config = dict(
    d_expert=48,
    routed_scale=1.0,
    init_std_router=0.0193,
    norm_eps=1e-06,
    rope_theta=20200.0,
    qk_norm=False,
    tie_word_embeddings=False,
    init_std_up=0.0217,
    init_std_down=0.0,
    lr_mult_o=1.13,
    decay_shape='pow',
    train_tokens=651400000,
    dataset='wikipedia_en',
)
Below are experts of layer 2 (counted from 0) of a mixture-of-experts language model. Rows are named router (the router's row for the expert), gate (a neuron's input weights, with its number), up (a neuron's input weights, with its number) and show model dimensions 256-511. Each number is 128 + 24 x the weight over its row's rms, rounded and kept within 0 to 255. Numbers have three digits each.
Before each expert's rows: "mostly gets" lists some tokens that are sent to it at least half of the time; "gets" lists some tokens that make up at least twice as much of what it gets as of all text. This comes from a sample of Wikipedia text that the model never trained on. Tokens count by the router's weight.

# expert 18
mostly gets: "-", "\n", "–", " (", " de", "("
gets: "-", "–", "/", "=", " -", " non"
router:110130069121108087119114117088132129092172112107154134129123186146143145101113162127168117088128113147106180138084152094107135132141138136161175118161072116140093111107121144108161147145125119112148106134157169142117160069123138076158104157119146102150141134094093095131141139141133139163152113132104133150096115151138116106127115128138136113144147145122134175118120143101128124093141150123096112115136138117125129114107151197111108152135162161098130103111163165095102150112123136149154096134161181094119119151108142161114080148115107133116121132075107128124102101122175154118119135116145120110160145151107133149114146083125122135132112096120123138113184156081136114164120098168129148111125092116120117097107121123158147094122140085139072173149164127125105090132146155
gate0:132128107145116098137162145078119134132197163146159134114122132133121146097152124145103132101151146140144155108158138117176128121102150112129124145130147125141154126128173115141144116112145152125111164154152113143132160110130119088125155169166118092124126099092099072119106140126140135139080090099142142110101153113134119133113131123137127094140130135160168135153117076126113142130149164144124134078155090154140129135143125111116165143122109118089138113079131129132107187103149134132124110119126089119126160128151149102106134143154142146180107121081126149124116109126168125101104125172170177126124132135115165141185164134100140131132144138179130175116115157126148150116147175134144092091134140115128113160158141183106131107115133133107138137110083082142125116122163134
up0:122120161110155143147096115197118133143079110123099135120141139133125115132091157130178089139099112109119107145102101147079125152144114134116122096119101156126128161117095137117111158147112098142109108112105148116114121141115151161130129089108132155137150147183154185145158125143121110130169166154115128169166096139133126119143147135154112146098128109119089127096136170156133128147114082109134126176093161107100118131137140142128085117148125134183103168175148145138140093132124117132132156129123157140146107143096101140119149120113097128092166124180127102133139164131080136146163109068082094131118132129107092134098089133165116140109093122088133089139128105139137112139111078120102160151112131120143154144126133082155104160158128127142103131155143184133158142138082099

# expert 48
mostly gets: " in", " to", " on", " from", " at", " with"
gets: " of", " in", " by", " on", " for", " to"
router:120088091158112116139155152102117107061123111095163076120086109165100180123186095159106120153119139132153121132156104111099118116126131166130145101151172129146150113100140151108132140131092143184137137139126095134133093119125148092131149101150145098164147093138146139106112121102145112090099118108109160146109141137146168142116151184105111116151104118073160155083149077111135155148126106151140107106145086153108153133148138147107151146156163102163137119140120114120180129089157143105108190102119138091103106139135134143138098122117078133091113107099086102131119150154118111135148135124175157100155164164154112124113158133129121129102128176115085149155111152156126124128119113147135149099133175154149137103139129158134139157128133119121133175151158098140138094117150135
gate0:137107148129137147095111181141104170120111112082133079129114156126134082151114146113099142129145146122131120108106118096137170124117100096123141158105137179101154163113120092158134149135135123153110114085122092134159133169134086117130150137092118138128100140140148118141090136137161110095149109117108098144119128129108131127101173089159155172108126115112125130113138145113121119121122142155144162144153130133127096119111153151183095134113087109118144109139117118132141112083183099149102129100111140131161118165139117136133126145082125124121108155146145146132087088099146118126134106116124163136172104124173126121139118100118117099142081169115152134117122113126077122151154131130144110080147108150108118158087158112088126107091130128087120135120134175134127103142125089
up0:125146141080126142148112107157120148168159112110092134107088121118170098182134151178103140150098143127099115150114126080114143109136103138140100156150140114131162141115095142150159109104144133128152145151100176089124124169145103090123110146092105121142142169135126119133118104137175115098144137136147113123132135093121145118097122079102163153084140134137099168124126145123115159084127144115131122120147122133165100099135134132140107115113111111147116164090141102140153108126145095151121141141112150109153123176137155093101141147116179136111133118122080120165120103136155138116171132124128104123127147113133174107137097128125126145141110131130189087135102122084119161140110140061119096132139134126112142128109135099105114116094123111103123096142131082161132141131112117

# expert 19
mostly gets: " \"", "\"", "(", " '", "\",", " ["
gets: " \"", "\"", "'", "\",", ")", "}"
router:136112148134145084114131127146094093114122079094150107101178147121126075112162131112151113176086157153138119113189107112113102129128119116120124126129133184108158163119121138119125152089112127087079136136151128155157097076119079139152132143161135146154089108112111175079087142131155160087112115125147121106105135160139160154137136139138137106116134098142137104146120117121151122122134128149109100160108104105159129121114144114128083149110087140147142086123101107143086154164161115146136094141140110158176134104130111123120110136112116125155115151162105101085156151136147118121065117163116135155181078155144114150144074160107161144101143131092152147150146123111111121110109095105154113097080143133120115113137086166127150131123125119134110133155143139108096167095161155
gate0:155148172122172116141107119115145147137103114077103122119141140123098098140118109107147160161159109169187118138152106141134096128136104117127139160117126128157161151113142104138164139109126131163127147129110141117121134100114137152129097136142135151147094128106167151092118121154142141128138115098129146084123108149068171128133137095108161127090179113142160113137091104179154111145120133142116149114110137128083136147133172140119132109135137104145103082124126158123112125129110139163165167137111099186130131126142111161111103154147099129120088124173137080115104138127129142123127124148082138128155143116148118117128132110113152103133089126110103139099164141094126068121106110129140123078132107094128151134084152118139138148132132069145149116132132180120127142128146168
up0:149142074139109148130151103146135141138165104131121154129088156142146147166100161131111064110087158085086107096147143130131104164171155133103117103149150111134152099185155089118103156131142113112105186142145122103136100134084092144134145146107123141137133100061162151132120119111108131106126143162122158147151101165123109135109110117111106124117122158141149142139119120107140155111126149130103115177184149131151150129127099074165142135093091153118108151114151073155081088144162117158155118125129109115148145158124133163105116092144087125108135132126129163113147139159161130101097130106148108108152141082112162128132134122111132131113142146140181123143096146127162134167148099119124094145131142104106126143155137108111152132179145171148086145108117101084126071116105098

# expert 17
mostly gets: " John", " James", " Thomas", " Robert", " David", " William"
gets: "5", "1", "0", " John", "6", " James"
router:125103113154118154124111089123102140147100116148104114126130096169131199109130130128151119103127141145143114139116120146157109102101164158090116109120184081165115147139125180152138104119107104163171139104120148131139136190157136150187121153156152104123123122155106082160139118151094120154136113144143182111155133112148153122145138184132100145090143158165133088135159135132104150155146117143138152108141142127137158105128135109114147115158100121126137141161163163110153104161103092133157182135153074094093112081092109109143110120112149136139180121202149157176130092137131154144161125112140111162124088136114112149140143152132137133112117161111113174146150163165120124143107149109121121126188112108145129175089139148110097116135107149141155116149123161131134088120108116
gate1:141133084137133102122128100111147118106113125131126119119150133116144108147101120122127098100099107103123130097102150121172134177143133130115102082074150126129144114147156128135143175175159155137099149139085123118177087106113145111160121140082104148115121123146123140144082138100095118129113100109153156119167125135150118145102155105124133105150104108141141133131140143146126117140160113114122195128132116155126118161146163110158127101117155145113161108130120149140132074118139129154141150112129067137105103149186130102112128072099133148130104098131151146147115119139075104125124113126132149124127152110136147149094107114092135116101163114106097075123125099126135131127171111106143100103114128083127122150139142143122152129140144108177078140133107145138139152108157074
up1:114103103124133156128153119099147101192148109124149118085143147121115140170114105077127160135161122105122116161151105143123134120127136115144105128122117142108175138164117161130137135085140157121139126131185110122133155138146122134127179168129100145127138099144121145094145128122129142114130141151149134162129124108116145156143160124132124121140128168102138163117157113133136113143102118182109116139115152138166121081121104180129135128142142129114102088137130093144076151092107125121125116146120146140169142097119160176154113150157144160135127158145132099149116144126105121188104151083136144118126144171174141123087148127120080121137097135080169102174117131175152146181140142161138128138130130151145090122136114144161145116129096160144129164154102128100140131116134131

# expert 52
mostly gets: " ", " but", " when", " each", " after", " When"
gets: " ", " The", " his", " their", " this", " its"
router:112105141095134137102080119098117117136075088114124096111117163135187098143175129104158131075054109146103133153119124100120120112092136112141081113162111092132129146116135141112112104127116116080167147136132125129140095123132112149138108107166132113136109112138119106122183160129130149150136128143171132160136125165138150142127104137151151123138147126124121121133148126111109146145154131162158107122171123103139134157129132105109117094110135099139134111144142186164092122140107133157134156137137099129126103129127121117095143144097134127148158139118109121136158144158115146095132135154093086161132127145080117147131128107123138145156124139110130131137182134122099168162121120117098149126168119168137117105111105141160095142125142112107107164133155077139149100125103151
gate0:112117121132122146119116105109138117114147165125119118142153158137179148156125155153168143158120100119112134106092135096089093143099093181132122118155084132117105151093110123123114152111126131130142104130128114123147113066163139132119084113118098149126163124129153125146113128113128136126139144145089113112108175088162075103150105104105140136158103136126140145115087127096098145055136140109124160130139174130146115170154082129123127139116141132147129127139119188168117171130110087155153130138169111170144103172121091140125113101112158093141136133132129112152131151089145154149121177140156133090161163104134104063099136129146079126160160130095130166101163105145134157112139127147155087130136096147097080128137099135150163128071125094110153135118082094134115139156151160
up0:128143112153128091138131120151158094151126136145121151109142106137107119112146098137134147126146161150133141151125115129137161108162136063088149143111147138145157125173126130140128156112106093057119140129146140129133159125107120147088115131126110165159124117069115103158128145123146098117088102152166117101143107139104183099167093176141141118132123114127148136136157132117096129136162143089126128146092145144133142112131141105108101143092120119133157094125104164111161130141152152083098134139096137106113165112099155108184157094139087146092162128145135138155134147143177089112111111165144137148115119119099123119168084174175152139085092113149132108134111135104141155134129114128111126145101112139172152099130153159154131098131169144135134098104103143143075149123150152

# expert 49
mostly gets: " ", " Z", " F", " Th", " Ch", " A"
gets: " ", " A", " F", " he", " He", " B"
router:083104114127131150093114128118109151151156126140129113105103095134171089155112147108168127103067102139103094123090109139107175112114125164129120095156063145155146113121132150126147142135105136082131157139142164099141159133155135167119125116108124150086125144117180087132111165148113135111071140141131156136152133118115161122095118103115117145131128130146116112130145173096163133132148154136111162112144157099151151114129142127147130124118157166099164133129079169194148152102097130148129127115136141124140117165096129093099104153097160145129159162122112146134167121123154117114150127157125107098120132116077085154138183115126134127157159138142170135150116137110113165125101119139135129136202132154102095096149093147101130131101165067140114156156104104126124090097121091
gate0:104129076142141126146150139133158135126110117094063132107127156152125165158136115176124087161087166110150095156095157177160116121176119116103142165151127160162155138138084109088127158112119147106110129121112131098167125185149103136147103101134129126155113138117143096115116114117083163163131129114117095122099123144105126149179144117119125091077141111142146116135118119124166112103115080130128099136175120116121114083114148092156124154192120150118159098116133114170150118137103145108118092159086044122128092176097097162120126159138101149076101120144095125095161160152134112168154156123078162123113151134148127127129098137100153139107177121145075134141157106161120127185120135100141109122134117126116148152147168105154171076173120102168119130107090154122118089131116112
up0:119119161103088092119112120133099127140127094151165112101107133171116115117163126098136173132144123140136148156132122126137171129114119139146144126154120155102122132147141117147115051116124117129118145077128099148165148123163125143162131129140145077098144143139131102131133112086137134078167118095153148082175169102189135092114121166124121163130140101124116119139120150142117152137151146085132115074136127106152175118133124130123121144132138099102168129134130150129117145129147133163081114133103126133118122070146144108130081105095167098122159108141118154133132109135111113084097094150165124094133142073083134146087153143153103105089119118122138150134094134160110155116136091122071119124099147105132108144119097131088125152127132184103114120150159107118084134148155179

# expert 26
mostly gets: " John", " James", " Thomas", " Robert", " David", " William"
gets: "5", "1", "0", "6", "s", "S"
router:115105065155167139123157111108127112109111117140137112172122135148115119099125164121104117127137133151154146132111131114107122114155162140067155097121131106131086125121157138117088100146109102107106132162121167097119161149138142095150148104133153124128155112120104105123111113121091127159107113135132159139167180125137158168149124149125126118118137158128140168141139086170098132112150102151147160114161092149131164160113109094120163084108144120164151179133103138178122163090137124142132144134127115057089097104097073124143173116108129122114135110140102143124178122127134172146113107137152098163167119132127100160085148101105153140094145168132132174173132113151113130136082073195109108095156125168122114125136160150135103115138150122136119144154070105131145119119085151
gate0:120110096144147125147094125156159160128100098157160127125149140123147104109148163139106164142153081141165120151079142141119134134140142153095157146125134114145010109101140130116109081153112124149121109134140158117126137151147186110149138136133114129118111136166149162156144134125114131096134146136104128167195156116131147123117147126141139121131099136137133113115116119096072149120151099129155134086151129127117136122185162127176160116128163108139117143120110134148133137128137159180141159117075094095112164133148112113179139131137129081095137097111159157142132114116119182125143126141144104120145102175099094114147159131096091111126170113180172108140147144127116158161107097136126154130178132127083086137137167103133127118110132100137105130161101105083164135155165132
up0:125127100129146115134094120166154158126085113136172137133143131121139115100161161143098153133150078148140107150091147118123131132143146143100137153127119107158024118104133097122098088163118113156120124127146164111116123150142199115128143128139122115131100137149157160162126113114106128118131132156122121146189161134130156115133130133133138123144095150117110111108122097096083146102148129134155130100158109132127119131183154117163160114131154114131139135127094131133125150138135139168151163126070107109114146145155089114193127130158139086100152102100161161134128118115114150117152150121121121105131096170100101107127159126107082107115172129181170104155158145137123162146110088152122167120191131127086086122152161093145125110104118097131113127151106115099149128145170138

# expert 27
mostly gets: " (", "\n", " \"", "–", "(", " ["
gets: " (", "(", "/", " \"", "—", "–"
router:128109107113154123104148137093124124114126110077160090187111113145108130126124144094110132082147102099166113156122155090121173128102099082146128129164098119137107158121135125124096127122117140112136117138141160083140090126140178048138114123120184154146188126153112133112148116114130141095154105116187147185136135140144142120144146150115098148180139138109122158145129111145158132089118136142177090113096143102149141107118148131122139099166166114120150122136117104127151112154140136133144155132113104135106134142126101099143110145104134150100131138096132134151115146144085119115133148128105134128123111148112116139106156147114137107105167142128130144125094160112122168106112121178092125107149124134130164079136126136150110124146173164118093142130114132148143109084124091
gate0:129148096144157124118160121113129118074138145122112118109101150142104100164122130161163152176115166143162145096137138146149085132186112139121104111138150147069141141148119121101099094153163134183107119098156125122145145096163142082105126123130167148143111144123132148161139177110143151178133128127119144149141129100150129091070117134118135136132149122078146128104128128136078110104100125127098113130116126133162148082159104167138099136069131106199118112070123113098093049155140097141124122110125103100146096133163109144113124137138103159152144156122106082159151155146100127130136162154139163156155111141130140103096152142124061118143089105119149111097134122109133121099118141097158124138102140166101100145130172128085139148140088121111084114120121158127134080115147156
up0:136133179122126153120146134116125118142122120103181111147161137151147136119122123113129150140109108152099147149103159129116132116078111115119189125138121141159072102125130103107141156106123147115110139175098133119152099153126072124173138159156136162115128122108115111126134132107111125079139139085146137121102140160139118143133102095090125101136142174171134132178115092160118119185119084132160138131097128131115106169078137133105110137156137116162132155118115138122136149087152160142156094123161145112144075121124129154109096105091141079154121138135143145096120099138118107120160129105094127091112115133144092130117135112128176130141107081106100161173108122154125125108137106101079111124089086108138136146161145149150132131066171118144116171133152102116146129115164143

# expert 50
mostly gets: " and", " in", " to", " on", " from", " at"
gets: " in", " to", " of", " on", " with", " for"
router:140123148103122130113121153113167143101094113100132105100114162129122146129121091186126124110106166120156124133139148115143152115154112066153151100142139151149117127111101118128134101141104167122116162064119112131102091120126156079128130126115175126123158123171107131144148094118130117135138105102089127158125142113145149157154128156118160130166160151106134160130138114134138098149134116107155136150133076082099136122105144171121118162098170154128127135126110143110110140154170140113128131130080134117109115135109110145153143141119091157087146077110092164106127144122130150091110157124171115165133119121141082151121133148089140146112097133116129165114140169148160145101129150135149141132109129160140089137140130128162112104158102131142151114140179086131151106088153100
gate0:111097096121165106117122149112135123148134134140164133118142125116086135127146103091125138163143114081156141142115102114159130141117136161108148102144103120128124138141124132125175122096119121153172127141125131173132164063107090081130127096108152106123088147120150129139157131132066139133130143080120115139113093129120085102138125137134086113137125119120066129142122140153116103128162082129161114135118081103052114091139135135121082146130113135098127139152161169158161089102115125090135187111080129121114147127147145106094128120132137124157125134136150093108131113124103141146143143136076130100121109143127180110108161111135123126113118120126108146121124133159148134108141137161099120134132084098176102148125153134107137148127157119134122129127109150155179113117120135
up0:142146140150136116106113146135099152077094060047115131122120097109147130157121122153143114161106159133116116116126105131126104145127166128113114093117118105136118114138103123135162167126135158142128142080131128146140089027093099122129108136108118120132148158147140122112095123126149114148097128097120148153123095091115101088088144108153132123142111111122133132157120107114096123099139127136143111124118091146114088131131108113157117102130115124094126119130099150123105104091109171177133201118113128127148161210156164158097137156131146156160101108101121153063114134138163127137142115114099117148185138145100134130122095115147111111154092097096098135105119123133129129125134136142148120148123130145145081092145155092146168144202134121120110129157169126153136123125128077

# expert 56
mostly gets: " due", "el", "ie", " however", "ock", "ar"
gets: " ", "ar", "el", "a", "er", "ing"
router:087131157125135103130150133128113108117118126078092113138155145125125116161166136123149106140093069119128125139149172134119131133168143125121114130166181085153131157120096143128144135081108124109147127058079093106088132154113187135135105118118158112191162114122101131089147130130100138150153111139162139087139111144129142108141105125158142165135165134144148110133140154141170147154127089130132121145157090122166151117109108116125162135185118124105139148124164128174133082137106110119153084128139115127117119112128124126131116122121126138118148190140091135131203132129109120096134139115118135152148154124102151120159113144137102095108124143137129154149115152120107123137137113117170145115093159095133173154092163144125145103136125170149099155134115146116107133143113102
gate0:102148109133186148159103163123160130149172173112122131114148122146143111193118094122151145102091096126103137138100111135140129117161100112127175168118153133137135118167127131137163122107109139075140135121148135127109125178128165154128101101122120159127122157135118131093099148137188112126141112150175085151135084093108108104123103088164133135133139097103130107140136122122156141116138085115141115142121178108128156118131134137170115111160162085141122158132149171127094154075105125132118160136137164115121135141106145163167118152154148123148138151166164132132139172082119107111114074114091125089093104141117128090097133093116120127193119135080154140155110149160078092115113156137145110145086154085077131099113144108127124116122091121129097125118121104099119092103151129
up0:103108114129129109153115125143121112185110158134082127140140146089140165147110139100130124091120127085134142118151134145175094129119138127147115125120088146102124154094144128145103118115105107145135080144171155091097174139106091125105133161107147165163139132121144126138147116128160110113127128127109123103180080130124114120118124071087137096166133150113142093068079109098169129154193155095090141110154142106131113131095145126127128091117097143121135120135148114150144169128142107139078115147106118100140136155114113143139109105157154143109121155133134150112151093118138119079141167138118123137115133097114122091126105096096146126083120115157131135122110143150132110127168137116135104135104160150100070134131087127133117150113139096114143079108128154117134107167127144

# expert 12
mostly gets: "2", "3", " the", ");", "4", " become"
gets: "1", "0", "2", "4", " the", "3"
router:202139168169155137120156136120119142145153142082115127124115118155133155128154139121152124117078132112175153149093121134111118130151152092117088113112125125160129144119114154149078118167120119106154087121142103122117113122145051174129127143094146106170134117145151111137057183141109145117155143114157146116107156158133123140145149130093117108151143147129081119162125140122154125136147104142134131107093108206137131162114113113134160082147140149165136153098122143151147146108112118147139107135132119107114102133110102204146132130132150139148102147151169133145084131131158153120084146140127141121161149111115136121147145157108071157137109178090092140118130150140127109116124101140152142108122136130140110139139152114096118114133098129143128139110141143135156121119137119
gate1:114126145108157103142141124118104127120108118137108107136120138102071110112142139160090126089147158101153127106141159118076136143130097151085143132136122119088144109116136115155128097163104145131153128175163125099119090115123114138123117103159111138103119147095133100173174131119138133098123094127099158170132102124128109118125143149094139122182075087135113136146147105144114162106127123154116108113113116097096115074121114140138131126136119091148136129135159116140139108149091140161140142127150135112105162145092141129106127173143093065161156150112161156123094158128092145109102118149120110114107125098100148117149147115179121153158114160141124146117100068119121117146143144093113146142125141150135105114111106081177122126134127138138112159100099124147109114138154127
up1:107133132124125165106138150080092139129152128146138137079142094132102131153143108097117094096141133148149156143112137130089161134107154153125153113090176113068121151149181122140132156149131183118092123115141113103097164077097073140101134140126134118137130127127133151133123137134086132152133103152108132150139081086123149146136098160135104131131115098178097158110123147117138162167138093114188123132093081122146135090109113094106133151182122138165092159078132108107111114135133150137155156132135125091062132113148126120108114198114120168139105130109132101154129159148134133128076150137153136081137162130129131129118132107170093118102134112166115115133151101153135099118107138143132146106099146106111148151110148104157108146150126174136136140147124095156129136140152126

# expert 1
mostly gets: "2", "3", "4", " earlier", " h", "1"
gets: "2", "1", "3", "4", "0", " n"
router:103112100160139103111082128093128175113150113113116115142110126150109149104120123135149111129151139066131114133095153145082153139094128082124115128132132098125100089116108144109167124073134132114145115115104144111115106113120108082136141130157148117129111137096163139132150148134114137143150136128140150123102121150137092131111155126111163227161106120156155108133139085107135121079120108143131098104105113088149124126163137105109140169110134109170146130143140097121131137151135137163095099137141119095094115112092102118086101117112100124140121118158166139142163120078120140122139132152150129164119097151132124117162126142100153116168091086111106138148114139136118120140119111097128097115167142148137097120116145149119154147122096119119174127148082151090108119114138081
gate0:102130151113097071137114125101197156157073111135151106178141100124160118147095131141146104126093171164137172138114128153113117134135092119115135137143113135140109122170129149121167108186115140165105158144105143148148111119136149129147119117133148114145118116126153135129155164144121121114138129138069109110142126134114071147169116097160146129107141123141135077138114094100125064134115125135118125173141123109113127129133123195145113161147132184145148177183127141131135170093102134152131125130131143124135195110136121117169102129134140140123138135111108118140117129146140152139129132141142181114132132162125108132162151143094163116112118170134128116139143135138123134127125133176136128138131117125129153083155120133097161095203091075112172156129186134144117100127136126
up0:114144115114124147130076105104137119145107112136124110140148134135124122065143146131183137089082141127157153128123145185149079121138116127132105139182102123158143118084126134133161080164117163166120087116145149154155102116151121158117156168139099142092138163161131137096117108108144138159151133163072171160119157095123124128140132142117110148146146166115174116149159100137122096146123144160144126084138124149163129118109064132084143120120114141111142120135136121122170147118115141146119148124116144139163128154153169155102152144124141138107163131098131110139144145160113183158175120094133113091093155105117166159125103188061131141131153101182143140120122094147095151132146080126157154099110134142126106141130156093109106139170119122113170139097151168114152133131099144

# expert 29
mostly gets: " two", " three", " group", " created", "]", " made"
gets: "s", "ed", "ing", " one", "ate", "'"
router:117126095144111103115183111132115099134117132103124122112113124134139114102174158103164130115137134136091115138104099110101149125142098162140093133195141108117122125130098137127088165133125119104143146130155130159158084085127142134130139124135130103148095101105080092106119075142123120209138088137116137117143118118131136114142135154141100118137129140146079117083139160166112108158096112142148128060162120137121131164134144131112162140095147112159129156145093094135187103151131139096096124139139150127098144145137082114103128089126097128157133130137065117142160112131093097122090100126140134123170153131122140136112173171138113147104100110114137130133079162150132147081128135131126156129151130163141123106171159109125140105115136158141139120124125091151134111141075155
gate0:102117110117089083136130134123135145130155128113138140149133114146133168152097101093134126107163170084123129125149099176092161138113158118131148144096134137143123139139174142091101140139140087129139101129114113130133106143126175100076148113175128095135118132118112119124120124137087089106157132127171108150101138156099145151091139058133134168106095133119162121143117139146164117108111085132132147139131107166191121137164090136151157146102137196115134180127134093128118165115127108105121114112167161155125135136124132121158143149104116124123098103124076065141113145174143122150149111103180086137163108132138078117099101152121117124127108114118097121086091147089122119136108139141129112150108087087154093145086130181118111164124090125112133115149130165145140155159139122
up0:110119152119137144128117105141120121152111149132115109116093154136128122137144127168127115154070109159125182127110130118159116107139112105137123117154099106128167153126117134132132091144117160082094151129164158146135140160152073165170094106083140162120125130123119135178153111110138137166147164161108173101152117116149085096141111163080135102130148100137092130135136138104089158105176167099118136176145144092122126141155189101123093147161155120132117113131130159105131093133145195117103152129117115136146156146104142150112090086110119142098124134133135171133175119131141109120097143144107166168087121122093136119102135111120123092117129147164159124103131078176128097120139156128154155106129156130098168122175076062092161067117148105126092118132143113104111109115144095

# expert 62
mostly gets: " and", " in", " to", " from", " on", " with"
gets: " and", " of", " or", " &", " for", " with"
router:116104100107148158123132098149120115127112107111126128118091152141147165123116095123097126148182089099136161143119110107090170098142119125110101133108112130134135105114098126108130117136109143145113104154117179129128106128136162129126111142124142111147131113109114097135115107129126145126125054136127140152121138155156143183156142140140111111103144139131138121135115097138126143078151186160166153130141085125133148137148140106096186128123130164146132151138103137118118190146077118141131119136158172096076095155144099120170121116130139090112136119090146157135161191132122115093102100129120113111140139111105138144079152143137068123177108150140137135140156128143088158156128120162124142114137131128121124102140161144135111129124180118112140122159165118194080097152139130
gate0:174179115138086094113098133146143114138141112048157169132128109130157127154148125106111141108137102107101122125138122102126169100122125154151162127159090108141083132136139113129136060085104108158154122151145157125110145115087119147150104146164094150114134181096157151159084156141142140152126120149110103124114155067098145123114134161115158129063108143104147139146131143128149117097173120133101106144160107112158104087132137154143120142076135129125093092111125115127137157107148095081145128134101135133138163108165161123120134129102146140151148104110069149129123149086152150107146105112119143126175129136134160152095111143150144137111120132116142133101123092149167115173107109113147093145127078065102103139115160137081098099090110071132130143127173152147157132133179143
up0:121125119114167162122092139104143114140099119147126126146144147137120118173138121150146118173154136184153126144154140111150108153151140129111134136102134123135138183129102121127099140178143095137082100136156127170146138133139145084113158095139129165154141130120140107102149136160143138122112135090142155118136111140114147110129116112134097131158122101112096132082148146159122126128107154146118110109128119087170130128096094098102105142143125164108130138135124122148138091121126127150109139124166140161106132120122113104157108077139140140116126146150133075057127120147094130110092176118112161122129111128110151109076106152140133143130123151160151123103141118128136181111142088182112165127124126184123114116105134155122181132180150199133147188121057110164125124076137127

# expert 22
mostly gets: " de", " won", " company", "\",", " Award", "year"
gets: "s", "ed", " de", "'", " made", "d"
router:151118155086170096125123133097099101080124120140104123117104123138089148178158095112131104156175112136113107139093127150099146132168132143154212105183107103138142165093127138132110176118121142120118118180173076115116113103151170165122108117132135131133111124153109116105128162143130150095158139146128120157148128123135142132132124144149146116136143150135128167120138099116136167148123136132137133124147113119148120125140149116104188123120115102089127130170076064131116125140104110075134099138107140144117106125122126159074110128138105127145138165145113112139150122162157137094117081137177132160153112149131135143147101153139107138227135126105091135136133123121100150158130142134157171144161169150143149106119101130114142136114106155153128140146166111150135121123096120
gate0:066119101136126175125136127139078128155188125094133075139165102103145167143123125138111147152123141134150127168141109123155129101160121121124096107091131149150174087158103097110163136122120141192122126147076116119140128081108131140075105131167164156139138119108136107165096126096140103128139132132097107113164127130120127156122143141102133102092091140136142116122115144123087119098160131137100101160139105146162136103122158111123131102156145143181137168107117183136151102158133159146131160128124129132153108100102164097154165147127134137161106117115114152140108121141103136128107123134120137144147133089120185116129103097108109162111089151118098132116107107160085145103137146153128101136076108130126102117137137122128101148165141102119087149082135119131097107192128119
up0:148126166130110153099108126135162141114110089154164126169096104143139131135114132135147132105179126113162110127152104134167147119166113109156132136112106101091131142167140113126096114080148089113122101158119117102133140147147138150112127119145112119097118144113122185120173129125109155159071141109113127168155126124140122109130153136139161120111120159130108092102143105152134094182129104092144176079138102123086159129117136157118101145072121105122173121139132159134114155110153138096121101140094128106077156095071103129116115116153106123130114120072107159119117099094116121119137153100180077137143088166133132134108157125098166149142115146091128137127142122127143109116143146135123174130124094078105154143103160118139105117125114150160167098115089125121159116151117148

# expert 58
mostly gets: " large", " each", " JPL", " public", " various", " largest"
gets: " ", " his", " their", " of", " other", " this"
router:141121145099147179105093092161117133134104142092135127154139078133134101147144132111154105135069098128078132148102136162126130109144152138119082146108116169136124096114080130126118105119112121147092119093132116098121107160138091137164129147143129105154095134143124094171120122128121148156129100144138123132090123167117122115100186123165137105095119124107112170150139126099111151082114121130106126177154130182153127116115175132127112109143133113151151133146078163158111130120076107115135162139131118137117119169121175128101110132102130125141160160132100154157180178123149141115136066117097132144127136148146104172095056054123126144161150079091135120135168148147128101112107154142144152102137114128147136099112128094139105134108150063133161116143160103139133094123147077
gate0:144101164137100125124121092138105132129126125130154116135154095127196144103149095161138095107110131110100097140100109133122107161174113184108144165117142155151097107121080153143130111117119098141129113151150175132115131117142098062088136148115112106114142156117137153180168108105140088140133140127163122096098098122097138084122109115144112072097078137120095104112112117125135156094109141099126148136146128135127113085140122163100125166130141158145111120144089139126104179112122140125176090131130178183101126144140165115136108090148098124126155151136079164137137134139141102128139106111150079079119161124155142103118128139158113105142100101118117084123105104101132103152085109116103164139150138123095151169110103134145133108062124134130157120137122102097135129147138168
up0:133145114135106131128144135110149130125112120149094155105126123135099135147115173101131132123145116104123147114155136134124123104086141120135126127167112087111151140129159092157081152153153188129113126141149103121116103151124154186129119100146147147134107095137107149123122159157153170139133109110082109134157119098145103185119114128119126191132171102121140117147115155137135113141138130152122101112071146138121134155147127112120135095105117135116127129128172135123146135171131126131056139109130119110140133144109127162113156176129167123147070137106196078127145129121125161117125114154087175158121109116087131156104139118123143158125162126159140154122145129117131127111165133150166110094100136127135149132144131116139129148169114096101096140071152126159112112136126095